From a checkpoint of a small mixture-of-experts model trained on Wikipedia.
Training: a variant of SOAP for the experts, 368M tokens.
Below are experts of layer 6 (counted from 0) of a mixture-of-experts language model. Rows are named gate (a neuron's input weights, with its number), up (a neuron's input weights, with its number), down (a neuron's output weights, with its number) and show model dimensions 0-223. Each number is 128 + 32 x the weight over its row's rms, rounded and kept within 0 to 255. Numbers have three digits each.
Before each expert's rows: "comes after" lists some tokens at least twice as common just before its tokens as in all text; "mostly gets" lists some tokens that are sent to it at least half of the time. This comes from a sample of Wikipedia text that the model never trained on. Tokens count by the router's weight.

# expert 23
comes after: ",", " as", " is", " was", " and", " one"
mostly gets: " became", " become", " as", " but", " considered", " remained"
gate0:097161122154116128099141066114223093139101089080172132056173168103100125117122129118107131116133116151074087147135181104126123194088109087104117107169122076155083113178134103075134117143201109134142155102099093148122130094120140082098097110133188094119152172134142127144158083107156096064156097056154104145129101099087159137162099187175076102128165101108195135150155135186135130096148137106117155085115140100122121172049069153128126104151137106153153136127129188116125140170122115078160119186113111157093125140170103142170149115099150202135170120170128137152141125177158106139116209133095156139115076142156185126139158089112084114076159192087171108128114112126094176136139
up0:134108127059112131111165134150099107105130152131088129101089135095134138139162116132174081181133149205136103204158134138143205098153086095136090138112119073148107110121083058155142189118134177110157177154106083133127060094114102146186123070123114096102174139087110133128102132133092138102158076145148099135103136076124140094150139163157136133117131154122117126127163148141135128112166139137114144216138136095072113137064048133157180168112180169151133147135140165173150093154138176162113133142152169165191116122076120110131181219082179101152075080120184115104126108122150145129153146076153125150141110086130157180129080116071116148104165203181123093151131126124131172156138
down0:153119193153141158130144163115162108106078122095106136124186193149127126146173177153099121141126178170081072139117128070140154101164142085129148117118093136154106116129122114088182217166045133084153099125178137140125121165158123089176069113061217136096114129141102079098130168119108121073185194180090163155078146172147163210147160145127081117098131128106165093134179165139138133145178109122156158114103118134156139119153081096183130130101134124118115168135159134141148107148147159136124111155150110109153129184128106129081065153146116081119078137095127094124139125101174145126186080090087067076138121108150176141147152150137155122128111185141109055145103157154163129152162
gate1:162082140127167074140204126141109155139182100077129162131131087130119124125104197147150144163146102063121111169055152073142123109090120144085111142131136093104134109155097096119092095150139141146097116088140108126138115090107093144153085161100122130127072112071108148164129088171111093165131142132166062106168169156140183121118121134125140179137113124094145149106108083154132102100170115104120155176136141143217076200073124111098062122114140156120151122171125090079121161188080098099138119168126147135112139155099111185137127116115063141125176125130089114130118167175163130130122133099141136060075125161037061060167171119128173147152067109072136095140154085184098136129153
up1:104101133114178124165143133136118174123163092117140178099150101116088110194118197142133168209143174093166098189144154076128149110128067138158131091133135151127131146091042116087092136133116164199095081120165124141208149140129136124126097126136129088168051138095116097130071111153188151124104154103122114097139144118157189110186122159191168156167141127115137146108090097100110124132120168062121156165102168101172100166096114122130065123149134121167101115179145105132141168182058117133131118131135142096123196116140109099138083090107084122182165165093081118126083121128115142108197129148171117093126149170097109128147164052110157122141153124091146081151127098147113105139208
down1:142207186136185074105109132120150114107150111126160053119080085147150103127119093124122090127136105113147125107128093144141131118155147084138159100111147060128092094155117202106109169128165112227096112070140100204183079084176122093149164120156151110133087129203146192119113130179100173128146121153087101132107131129153138139136099168116112188078089163148188158142125124110076107148109140116129099107158116111098107129220173146112106125120104209133143150085112165108097172072092160088100079153115117180107109168093121144167163115128078136077110149158128147091072091091109077161142142188158141123124137147103126168128095167112104092106154123137132114124105082099080126125109
gate2:101178162130093111120120093057127156124133133104150079128195107109151139126158145140175114117095068174175109121116113163096137171141108150123102129147170148149120146131159144197118074137101151152172107164122119139183103141148126120085168192119128118077108075171147101117148147162156129125092099097121117110149165143146067194064084168087110106071082149219086164127124127094111129053088074153089144122112106149182123159111097110155091088056126108204165145122156119107076137073094084134167082110151101113121189097152135165231130160184133098138129103141126057133083129125122147086143155128126129122133100099099149127134148110141078076115113167164117139075134137119098108106132
up2:118175106118108088096131124118050089101108160158155112175153110142158120109180168070210118097106121191135156087037177108119114123087164167164064111126095112119112097141157149147123122074113086121131108182105100145185134150121155203104120149144154109095129094128097093125147158161062136164098080160112114135103121134169089100083138116157143074074148175137117108131088175091184147052128137120106185124154135140163139149101039122116139119066131152141077152128170132120145165099136131137182142108213154165165141105073179141103132148115136085173197119123062094124069148135089172171145128123168119145165130131139174151118159108157122131140144147134136129082129143108114098136151
down2:120088152102148074092043155132089150070101104129117117134117154235133077165119124170142124148163057198125072147094145134165114170139096123163081099163084113139100151159184115109143132174137158106163146117144108083115128047145120145135184106173185174156098155169093182064091128109105096121146157116148185093134152128161112115130092097145146134131174127124154097151132069050124150161124133116123159125138154145161131155094172119138094116119120130100116163076151150178135122118199122165095141168156114134170126215108180110094102127186194115127134113138111125131129123154140142092081107117124107137149132158142093195091126139161094143151104133115130069122186162116059111110179
gate3:136141152131158102144165115086171116219134137129155157083143122080150161135112129096105135102121066122106102132206114140144179111086195133148172052171149104118138085164182168091097145101083091111116133120094156166112150099050098126103159108138140160133122139120116152138113105115146076212125137084129061154099143115095149105128113152125161114094114102117203161148195109101131151128073072108151171125129088150091143177140118153133108148142132161105177154087098058159162134142087138093099133152172157119136129174141163150131133163137127147104135172153136112193182127149078086142159150098181139109133133166202100142123056093112149087166145140109161155184145075197105099126166
up3:118163116132067178113088154142129120109162147174135107086148111125128109088097142109141173152150106143090159131086160095097086172160080109128096216099151199140078154079137060137099055103141152160155127097125112055103132140161136154145112159102104165131182126156125142153149184108164137078096077103091143129203132128137129140115157108148102137151153154116072120138042078129192110146173097163138098084144065106150137143112148136077141130163181119204071081125125141119125055129118165181170114111147111115143146091174074107105138116139174106147124072083097104104074131100167110124086131106085151140146123089132115110128101137193110135081132091147133111051113165125103150161126
down3:125138143147112107137119113108102094159130127085126158147157096173073094136091130161147135137165136202124176141138166111136170109102121121110063120131132108118091111125156133097142191121132134113192100154140099159119194062127117114139118154125080125102119110143121100188124088134127013144080167103104125127028158093106172080128122147153109176155116127165055173137108112143144110135019088103155097183162133130079110146085110112149172118088097175095092154146138114129121063107133118097110098154091152087201193119158062147137136050161164151102149115182158144176125173130150168187123117131087117122123138122125129114106118077094114154146143121109183083143154114173149102107117
gate4:071107161184193074174066136178172103102138074117113154172139086144157108118123130119157171170132157155167165096089107091131044152156117146156130069142170189086101079166162166109125171078135129141079146077081159082167085083123117139090081143125083109095117134097122153113133157084124141128094093091160092170091125162137133120146144168121118095127124154127069174149136152121075093165166141100112113096164072153147155166118093176113140126128152172140092122102161086150138108135152121117146203170184124148106117108177144087149091167174177190117130194134112142141104172115114073124112144083149137134139124150121132139162217101157112181108188120131133153169103095093143154123126
up4:178155103168156129196125109132201141146078098193120111104112064156085103080083123114178188140126140155106110080074084120156137130175130154123172166139112153147106160155163106166166141128087167137136145118098135134144122131148138101103096153196140129118139092078129109141133133158154065131167124164126057101152121180177077111073183067181152065126160191101126165114137151149112107126139101092114146115162108169105175174078125197126179135123116134128102171051146153180137127108147094128137157138145148130152092091100108111186122161107099086141128157068093141145179128163174185134158140152150096166101088094134087070172118141113135085095090108117175160080121125114149107084119
down4:164114059141141138170151188079138128133155108090123096143128117045130220101137134088095158120169151133160166143069106130117113134128128162133120085155095140119151117150144112118145095182112141177129137131129101148110106038082167115134134091136092103114086146101165099110175099186071102143118106165108122160035130122098106099131193171127083112117149115164143142096201089065152121092152140091097138119143064160105139162128029133111136140123090150165102140085137150175108135115120192135176136151122104067129105157207131109167132106096117138165140141092158212123132083126138131144158112166112079101163132089145062137106127165173146146131123139161135144183116146089148100146079
gate5:132083149157121127095160160131190155133089090158168143110104094196147138124127118116076121090131123138160139125105138112137115110099124145151099169154141109108139098122095144199162126104130093095175079124135196079150103076087169178099132164127102122094135149085150121145119105145131137163118148084171118097072116106180087174149122151140164137133139166089182149127140152144161075181055095148139114107216196152093120107109127168143130113130127146108060097157130133135104135168088159048093125116166026147146174094134129112171156167190092198130139078126130161131103162126102137096087119092111119146074117140182096138097209127104136130058088119113167151152139147131055132157153
up5:114091112116093145082137155173136140171113149162118115100128152157144149129160072176105168126116088151115104156179206100114178092114101158122126142141109124109166100150117102191177152075084087146145056120124132057135082129131130136130165138101095108121137082135120127168125106126095111115134166082161104078056109101154124191137085125143123117175113114070180156175120102103099137178161099186178115082177154163076096138150086128149124146156126150083065087139113151179083104145156136074074141143176091069121131109131162131122184158145156133141156151071131111149108118081139121130059144147185102107104081101178146168127170124148105139054053155160110149118134114196122164130166
down5:082092070094148122133102154121167117165042137202163088099111164131108169123109165155124148140143072132148157124103122133149130147053111146162082072118092133087070112096161080114129115125107186155142125188074123183171150120096120124130114155129144174070095157075227150138176188166117147113073124127161108063098109097097080124133103096120118132112104120092109117147146145167122109127094115089134149067165128108147161119092143150105161112149200158075119133112154152120109091108165125140150146162135167163123107157107104132151135129129128176205119145139119128066087171073101125101123173099109147147101121095089149164145162163170112145106110090183085166173125108126162091056182
gate6:168125187147135164176127149089159184160148152128128120135104145155121166193124120134091103092179091073124118087101126104059079122113048161116108141148124132165138053179149110149160137086097138152141140143121100120107098165115098122099093128070119113081075139148114186174175105115145125140135115080138111126129194035146151153122119102098083138149116116052196130064160098100168142152132113191129126115149105120190101105098140133135130151150122129122170088122153165032110121146116110117119126137116178162117136096145184086113135125126118180121121109111148151074138158130164123137069072157164186074116127114088095141134088103102120074097100124161087174100117165179152126152046
up6:165120137105111135112155108124094106152124114137110137182139096125145145154157166149137200137054190156110159181169138194148187134125175099118107164118136130080112170131086135134133123144174135105127130110173135097127145102148145079166147080158138111173109138076138160101079174140105136161100110136060186178119110122103129091108102126162177134086139165174097101176176173150098150090142158043157100140083166107079145163112115117187176154148151105108134160090087130148115148039148166162128100150105126097121154146038075134136149116044135090131090135151147107181117065132154144152139144156156099184150178148130145130155142153118125183168145098121120097162123132109155118051194
down6:156137116129088135111115175185187145102127143062116139140150137184155157071132087055149132120075098164169123134059144191117118128206182092073180098107077163091109153180113120126164087110080090129133094193158093185155107121101135111093175198108139152081151102076087120048107131197100134070139151107087110138113132132118113106163116112100129144118147175154143125170082152140127116107116168141118132122138120156094141160066088100109133125164123172124073093136103122118125161175124115125092132097141111156180193126105135078112116142044115113088112140151138164138225146148140172144101106128111105112135079145171137182100165166178135124101149130084115145147122137088117142143117
gate7:114127141174116121121120135139163165110115188090145113093151091157159144116090089115151103157103107117133136169135182069202162153055067181083195099162114136064143161170140145108139128110130031131122095132121134144138064122200100131118118159077150107164113154106108143084149148117174101172124160095115092197122061174205126080105064182146109106101112103114108146110165102121154145117099150112100132078131143146170143145089091174129092166136135201115137125154091143129052083141089102105111084115122113115121138147120091122143170187117135117160153105134091152150119134131166139132090114143118180165066067100141125103114106129096161158136131119124164137140093091178129036144168
up7:110131140162089143117111128137166166130133150153155101093174116153159121145147074173199142103083136143119088161138215126132093105088084179099123086155108150175136154156094149155114159122119087090131081166148095156126101159135111078142159187109167104116060123151115148131125090098166104194114114124102125128106055142189139043129144166120091143144159166098146068099121117129121121132109109161132170086077131067142108123084068163139149140133099148137198130133064140126091113169094092110131061152124114118099167068123107107103145124129093148171160127126126198130138141154186116183043108117122116159097134049127156168106128110133137199091128146121124105128106182143167064110182
down7:186135073129132146079141076147108173098096123086106120124123082107104130177136098148159152114136117102141076156152086067173140073151143174189110050203183131156126169123156139136128097075129099167066107093102139182101184101113168145092121122168167166147149146164115142109141149156166112118089158135133116119177141141141126095169164158149101081158099138120134081182096080190115132132101132183115113110141075166130094131138134165085133145197120137125125114139131094138068084140102139107077147102138168144140210118075134155131154172052144126153161103135081048157124098144124113130133137108140106120136085182116127086118165143176139149167101150137087158052173084107151153088087
gate8:113086065152176093127088058092121148098106121183127097144112140168138127078126152111152097168099100103128163137118138148092078167122082170106094153143066103126120142135118061141122140149103087087171121108123084184121125126129114103148099155130107115152160063165173145160147159116134100165127120121127144126104099101161081092125208143127031119165122184123133134134116087135158186122165065131105110072134128136118119132058088147125113085112133165136056133098151175168104136122125105078126080083140122086103105090152088119144106072129091158114178152194142174063114139140116083145101175152115141116150137141027102109213128198146117152100175128082098132105094137136117090108144
up8:161168143119159186118140145145144107191110152083144157134157090058117166179106085109134126078152072153112119139204141102149172085131167043178140094149117112120116156159132166136111152148152127110075148120153141091098121137155116163143163107127091116115091156079109169115097100152151140119141106134112070131100159123081101141156091107127205160098132115124104148143169164097134095137117153143151135183106121157119172125149094133132084102128137151086182086148109078089132101100147128169094149158114100141138127127088164145118123209144216136133081118113097083167133082060135144126162098064159135198110083062202170138094085077120161113191116090121135158157176102108062142106150
down8:162122112141138079094076135154118138134137129118098096109121168134121166155147097119128115076138131095175106166155112121153202166108225123185181075166095106135103121077090189108136176121091083093088133176111090193133157127134129144130119103139151178110132108103114094129059144102135039134126127160142181164126144143110167119186120141096086174093114100093064148132141216096092133054072066153143156160155118158118122141094167129122152136136169096081194139114077125135083155156176152117077095140110126137139119118117091083139132095125140167135157102122160127203100132079160137096152161151145101181197127166157126141098091186151092099112123117124100138120109096189116128124146
gate9:143114151191114080162182157110131125072095125175137086127154091094147084130053194164119107146158128100194114110080123102118110105171156152132143146164143112139092100139142102127115170128134161148144105202135130173118103118141128081130141110168111098103126128097100167148148094146144108140137115142099153179089130185102145087075141050140134115145193091122168209121133179092182142189162127069142178141119206129163166125120143200093141110118149197096166164114140082150126156084109091135119111158121126155092168079147107140101149106136084090154141189113047096117150101122136080152113111172086163156161137103121105138117120139109127140148151070080190149072117171077141109132163
up9:085125087166109120127129104095182150075105114163158075110146141098155063126034112143096088120186139079148112124123086125145056095162149195188129127139093100056087104087125166138180124140164159135117128168076144130112112132147144126131100166175063125145136076079098131137192133152133076146096089162083142159101104179073150151113137102172111109140151177189142145111129175110165097115106120119129135145136152140169232171094145146113093114082114119099105106072167144158150100104105090098120159154098103155097140081118125176135103123156101142119160202092101141119117161107155076142124102146088100125160074119176076137128137111135134172143133131110143163066175198107127144112149
down9:219182123131061095166111096130101136105154129082173174135118169128160128082097103044138099190082193112147097109076150120125139190155095124139117120163132152132153117141111162093116113106097123104103101175114115134119081145144095158176096106085143179152124076100108146136118152123129135163116143158080180153123149068092116100140151142128143126143161103114131112122105159073119109160154120058073117130122166139086176100124122144099142154046109137213151138165125186131149148172147097118091164103130091065102121173148106145161051165165093141077088124105153066121101126196125146096101073125079132107156110105167165092156181126156132169111071154081124140120112160109121084135152
gate10:101115102128129102153202154143155166117139107153090123086090077073116192140207144102109155100151101104184069121103160126079106132035113199142150172154098086163133106120138133116129109119075115123160129123136178173118155170113079120140070115112159169175119058113135138180181096151128121153155095092162121136123132164148139164088123145127062107157103120125030132072100132141161088173121120085129187086169181079109160107126137135106120132131085108183133124150131091104162138081115105146077111033130186121129110076120156096155143177192099118149150132111137084105169119161142129118098147085116193097155148090113146156109121079121174147136072119121119138132103131143148113146143
up10:136116135192129167103150120081144112148151159124145148045118066130138181125064128133158122082151134138093160041110120130152148146157162105112155141146081150136152147109131159107185141090080162120077128175101134086104134137119110167081099136127154159119180194089116104115091120099149149115163141151159103143098156142103147117122225151194135112110080148109084102172151126104108048125178152147142092125147064162165157067124167111060169102154130100144120117106153118098130102143133142050156142099144188104095050132161142087156127149139132108131150092115095132111133089184141125180126121168097112162222083127126182100107163101180133064129139123118108080135141131152077112102103
down10:150090156140116139099063188158084140167172072105166124181136167136113135134207082166130087200096137151150161155071118149135085134116078150112107088118105143129157134150176118111108115148081066101178117097090169154164102135082114083203163079144147137124088168221143152152140082121076121110123109117163105151106144125142124147126174076130130097109095097147133147088130066144180145081111133086121122111159140165052084104087134149163107109161140178120101117136153103078115127159116135154171149083096120124153156152131115132106113170075092152142153164134127157102113150188189159155143129116110136076182126139131194118066134139127166173181134076171102162081112104146168155145153
gate11:113093119088068147139102112086055163135178113104104128095136174121108147092173131125103069089128116133247200133130068161081157164184153144166158124133140102183097123122154184113126114123108117126104145089129093142102174136135117149153118096128074102144086151105156152122116135170083121122087170137131177089133104088128140134125202089171084119108073148127097113149065121100138109170146116107121137174180070114143082121149109118091097178103107154094076107109115156155162141143111123093152139124083070123160124134132154181116142137239119126163127104169140127140148129129194160153084141181132173163194106123117129111167134135092076174139166208158148121168122099123103105123137
up11:134096133133124135129122122100160108119133132102117125143145110113124161150112123144082131130121141105094131197133141113079185149097097162133086166084075092079080149165110137156107151128134133166134209187161082140138155108131046153155096178091096157139133153139142148146102140146113181152108139113161087087162076121147166081096133052161152156146141148060067056090129152127163096170113073076109133139106146097096085100087091155061073139200128120090145144145158161163122129155104158034184087133147143145143119127160132143132139181218138162146120115115138084139091092143141097106116131147198157168168095085160099126124122152163098109091152083166061152104102162135145101168140
down11:113188055121116125090137067099113137113146091142109136127174150092197090147097074168108156091106126145050102103131166102110075088104083159168095153086092107129128068118091145143132150103150118116095087137171146161166200121123145105163073070123154137127142129188118114119153168084112122156152153145089128152072123119137100121137161122081160117119140141138112147110144078096110110135113080076165132146120144140166162167150159112122120120107087113166129096098193081057100093152171107121079149133124136153122182151119103095164113181089102171110049123135147073139131133125150135077167108063214065142087125162134135168130132131136093153118169174099083156090058085142148079122163
gate12:085165118082137083148134158122130135087172100104115146124065071098097144152134079187121072095137081093091036078143138167112113103122118187124154122164116087130109167098125191120161111145079080111113099092142118147078097154121040130132141076152115150110134119183106199098104064120129119108084142127108130117061099123126103131178154157133051195168098126115106143190100161117163096131150082104135114090138086087107084131110137137159139139117111189108122204122106170175081093135118131145145104110097136084106096095163119137111161158189163131156162094126135117127173144143112106169166159132118152104129175168171146142103131168151115108175066171131159179144154108154086148108173
up12:169080137165154165116126090161124122114084140151134119120150176180150123129120165062135177127163151126173210195147123102094199111155111086115092126097107120133129085118143078139088140071159151134156143145135155151200159095149193120137155105159162115170120102070139081145117187134078112162130120109126125124217171149085141095117077116134197058083165144147133148088161110120136141147089146169115149148102196167101141118163128129133113091138172095141129087108149101074159130194118133123112144132188108188127194152088095109134081100107115153101110208081125138150074095093194126110093136124158068150095093106086144126138145116087133148099138082105121080125108145102162105157118
down12:145082079041092081122142146181085128124127153152191116145147125150092132128077177113136164109141127133148136092133122122114115126080147110136151145142160179131101160161132145084159080106176141151056158148158145123136130082105175180096181121185071116083097137156184101160102187064116117171124141129124153152120121153066110112132136130178069183156129113143127083124196083110165156129083106141128122084088116150091158135134111121123126135142138144165164185123123099100115056118132145170109138168141100073147120120119065108150113098069144126161146134144114150047077117159137173154162056153189144154157178115129142200148121114149118105052161192119199133109099138137095125146144
gate13:147132104093153094185133162127156142118128116114100123076132105072163177129120106151133086098173112125194148101133182105112141160159186094116108098130059153168166106092143147119131040135134142158112139084144152114164161111147096173082165126136091101112168126105075118158131126067155129106127145153106094185095110101175159161179175128118152148089151109131147092137118164110123138146098135096163164131123086065074151111115132128106137109161175147225098112174134135161074145131106216050105156185156140116128135056147209109126125133158183106170115139141109128139176168137146152142130153137228083147084112111101122130131125142142146131098150139201092119141155093185125070156130
up13:124177138081100179079090160114091070130132166187089105172095120183113086112149135141117144164133149113067116170103081103081111124091082156162135118166122131170090131159147104111080205106116137156128143185153088162096150100166137122149137109119144107184065091189170121091125112172120150112140083104105165113143134141086083106102099167103095092164160136141102223135190124148123162093140133148139117120104118168119182146066120159161104124087189093107160120116135171138125082097138066153180092122142084080094132165151081117129125124140146146155150096140147092088107086105093138146187124102072169156172144141138156078107140147076140118175049143124182125070110149095112153123161
down13:166173072144150143104149124153089086170089109134109112114149150012094142075143135123124168124123109066139110131160154102099156105144075137069140094156139124136115127145164132113163159139130142139083153138122128108079136142131110111091090124121149102141101085151165160148187044178198160138121157081170151136141129211160132100121149180177100119092146077123113087144178090160018129123119133121129115111156094103122174103147125134115144119134132061141168127104116175125149156095136146144059045137127075112097130085147119101097099124165156065178104158096158199121130148121126109114168102110115158150136157184165123155128153155135088134080153181168164083132129153143204131107114
gate14:128128140149115105127189218147062134134107127100108110078150166106128141131109141163142135111115134157135113140094075097102115103093128206131113214111122160137122101167075162106131150098123119172140086162113122142126102082128111137101107109085166144118129137152127126061189102134074140086180110123121147150083098162139116138116179130179105178149126132057087112091116079097117162118152101177128117078233090103175140080151163177170136089073113152139099120135113077119112100116092070126107110059188173112082107051153178138167099165148092171113127144150093137133137130091151117077121073103122147134170133121134134161075213135123089137097133128139181113127147177158144140161128
up14:148094091069121098102117202150172167117105100091179097048195190119109176119126127111077131106107080125165139105097105135157123167116105191090155196155140150108149169149142117104091119117094184140137072155128168092162085120160062149134135057103124133143124170143135153168139130147115152156122082120165146164125137112161112143051152107169105110175150098223136161078170124133095127145140139099118054087165111096122115088125215126137103170158116133166111133119170081097085130091142118119148138081126109179138118136132183092142171180140144146193117090122162134099136124091185171124142174125070133147105152161139151094139132143143090119088111093172131122103116089166094118131177
down14:127090110080142204104135152144078139143166092123145088105178196107158071072198125070121118103174056123145113144071113138145154117099091143147156144123035140117104108114124094129154055140077074072145111126101100144163137143132073172184110110127115129140081142101126159156126125117099112146107149110143091173151141111139132100149104121134126074177057097103093143110145185144125098167086131090102136073105132084170124099116143197092089116130114092150116079126166133166146132153094145093153136154148099162178098104125164144120132143111152157125116112144133131213164155157159097138134104121089202104103116111191159106115055170182173161110089102168069116129140152174085131119132
gate15:074113096159106137111128102120144115111150129169091090149204120101109156106113123133078110131109127047156085119054149154168099122099147126129110131163069125144122079160085107132105075091152090112147102119159170109160112107095103153086130117103100122189161144108130123217133153128124123110119212108130109115082152151133070152154153156123118103158183097127109146156067081083179160106138109135125193128111172101076139148110137128098123152112176126143093082108141114138172143140120115070114151107058108171103098112176212135102141208135124079114170151179121145088136108106149171064172114168111116150157140181125141096158107144095085094071153142089111148070090149094084085142070
up15:123094139081095113141115186151136129131131138067132104118204117116100072141127118161135179065129143077095110131116090060151105146170086094123152138128117088107106133110119181198111164119220188147117140129141140117167129101141069125162057141137199144106160167113095102152110138136078123147106181143111096112110109133121156116115102101152141135161102091114137129132172136187093086140124168192131124130148128138049098116093227117097146108166167099100145099109134073128145133114118107117147110157098113142090133190076135199116131109077126076101104143135160128153148121146147174147118094082091108124155153091148169179167131138069113123082154132150086050097052087109097074108112
down15:134127109146167118101130121138147125142146128215127095127076128144119136162145173050175127127161123152163122095096176101133117171093156110153118102134158054106137131112128111144091157070126126072111143109099053113131151080160181147120113126114105140114123116171080085125161141164142079131078126121117166173092052159084167120095077164108159185169105124176152103143140055151088104104059112138128121137118193122135230108202107128091100147119088170165158082097185140117119120116166130132138153089124098088164102087067105124112158060154093122130160147128099158115157089160075105051088103122111075106116143156153144095124102164139119088103115172163133155097124118123088115174112
gate16:090119135177145172166170122132142148166129102150159042106178139136156124175172030150093111102154168100092084124118167144075088086100048127153089193142134159161126100160102123143142127132138104170108093160144191067140099129114176101142086165150140064103136140097159086098071163122112087116103091124176095091116147145085128185110162123100077142157146121176150145123120194108125149149109083157106123105125130156096131158099110161044116119087147126119117143137127164111111117138118108125147127145115085106060145150128145094133143137100101108098126131146154143123129120124151137072119103127220085102168152152088194112185150158127080122103246127132072182112108113148143142122133
up16:087156160118145105148142129135116110165147108122074224133145107132116067069134192125138127156123097144166166074124112149198186146177145181153087089125118105135082103084175150112139152167136132102100166128116116194152198114143073126152108137127135196190171144162160143122142156096117152133179184081112163181119127097117136111138095069167121149095168098130135117126123091147140127124139182095078127124124130141214158093175180138122110108110157143097129049148133110128183157099141103137128143092137129115159074168115114124160057110130136127080084122179108117194107153137123141167130165154100117173139148112148064122119076149149188119150160080147210104149101091115125134159173
down16:096130092104103111139166122139114074134062095172096181115162099091132143160121128145161146112156128060118143184159120136149125145063059116163091130152143111056147108158144174125124114139128097137136175104174175139110088092137153108152151124082120160094176161145161092144135105170115081089136093081081184133213115108151093118119090100194138067089089103073081102117141142161120108062132128124112146115080154120128130055159056133107141117121147140049152108182153140115099088120145128164061115118133121110129123152091113136106158148156121107106114123162100126141131135164121047070097081161141151128074176169121095143120107101129141077069170151066169090158106095168101076113133
gate17:173126107121110160118182149131100081118120141150080121166164169145103166154193090145121106080139125105140110121091115134167143149164092109159119120183147131169090163103154108082173122113190037129153125100157102131148100088058130145116123108168118143093074139117095073138108170151100080110102156207094170094122139157197107163123127145160180085103142095121111134161120089090083167074160107131088190101112117099111102144062130089108100170086108163095156160164120098118173131116073077119100179124116148134127125130084131098111043114096109049113157106143118094136151081183137123083091143137139088130162118152135085146149201092092112123123099175125144092153103081099120093100180
up17:095138143172170130163061090124115131121168083138164134119138122118146120136135141126113178143119139116090089145129128117071080085092076061153141125107141209094173099152099147155159138144089146113066164127153162142131157115119168136113083166094117155163181098167134096103142114101166119074124169125143123130124128141056142092093080095146103157173083134107081114124114180131114092113142180092070132150134175113111200149125109118114138064142130056119110091145090125117141141143148218176088125173158120086117119126190042136152204181103134186157087133085088179119128142088141083151120128108105159077075111127111092124095103126169131173117171083102116151097169131138157154118067
down17:157088135173163139159135159100144143106106129165163136102145118108052091129127169143122104123132144097114087068123163147176146097211148133148159139095103177147121098137123152119090052143161168131075066135142138102233123104115139102117146070148128132126111133162078128142161143169129124117148172157154152149098130189144099071182147188090160134053144109089176084140076173155116186085073184151122129115183110080131159105086140145141134120129103136148152103180156226129094131116096117143147175135169123156155079149151151102145178171117170141118164152115098109146171149098093127142118123161132147120115164197102073115135144131156158101088068161183159188149121112150156145119128
gate18:158162160084094113116074127113163141085120109128136085127111163135113103147154119154085056128059130168135126120142115184107166131116100158147072092067117140105124117097128158101128091091119073119085122083143140149097045123122137191093160080086164149120136098093155167167182118155184199092144122113056132119123185171118128085096120125136153121151119131123094118148083105081175098100083116111142105113162134131251144173102142190195103123106113077172093111114117085149129138184126130150090090105136087106103156114114153194128080111178109144139169110131141104127129114118114123114166127113133089158062110198124158085169127126106081124148099171136084131176137121168154072097124
up18:159166087148145098155142084126132093125062181127158162093175081037126115121128111130108089113106079170093124150112134123129146149156136141061152134101103139143177131094147151072143098123090066102070076089085105133185080112075136131122139079073187129143134106089102135129149179116138102152126114119061124166142167155120114066078090137122125151135133142119105160158118094026150126116122139131160148138163086126186133105150087197141189170129102141121046147157047123168084139186099173111145132093071113126149130122148129169160107156118116151137126119152123095142191125147069131116141109131121124171116138130145173091130124083118103146120071181173110111142105057149130097147184
down18:116170151148084098137095081087158105113078172100103156122119118138072077128172082199102080152159078100154175179137171085190083132103148118133161143091114133125167188145077099214092161142180116087126145168074124164132149161139120141135118068169111150081154134097185173179100163118165111090148150134110125128121158134159112158145091118172104124098126110164160141120084076120234114095078092081155138130193170136113109133183118123103103097151133108153112126105160132104100144062148111089125209104107113090143145140147119092113138122172083115080142129125126076154164123100122105081140124127096102169118127152137068156154171140099160155110159103139170132188096094093099148110119
gate19:123171125121111015121160106153142179102144105123138108103113060098085151135147099112142105109165161112189131077080188133139095108093073164158147114156058108150136049106121169118137079036114144162077127116094097181177108094086128124130129089091172075120101133150148116096133140099147119077151080118137168109065074143114161174097138158161087134150121117079120114119102126090129113135102182118120115136134121176103201079126129179127101115139096153152114089142109089167102132177101156114123104083087139137145143153159141161181133161140052102089113149103125121146135191179063086077112126142133134129063119149116120133176123072113123124151121193147115161083142131151126105146081
up19:117100087124177222097122098084169100132124150119126134141110146168126119141119106149125126211140084188092125109152082138148123092177170100114116158046166131112097141164095141157071187201134169121123166163152103128085123140168164149108147143176131095172164186155136092191072146110122127113064141167139125163131178117125090072100127088077169092127094153149132109186166127152111098147134103088108135168095123092128096131186132104166169119126182102110159171146176185097180104083138082121190111136130165135106074165108122121084082124137168132129139117130118166135142106122183153145198114114125155120128147114163159102109095129173118128127089052131184102159110181097090102115116
down19:117167112122139080175165109098175099194084104132087192137145154113168129064155090142173108130148121122127109144183099124136151171229133142173137087161114134103094143151169077096152157081106122129161106135145174119123089157083077125129140145122130130136138154106109128128059109144115111133104125062164139129076153127122153135128137127095181107159163104141129113142079143107118166124110060172127167097185132130137092163109195098152096121128092131164065129127168099116154026132053157110146119115147134137134104132078148101080060128138176164091056133096174165092112158188138148100109116126125149073138124087131164161135135172163087100214119111153153076156162115116108110186119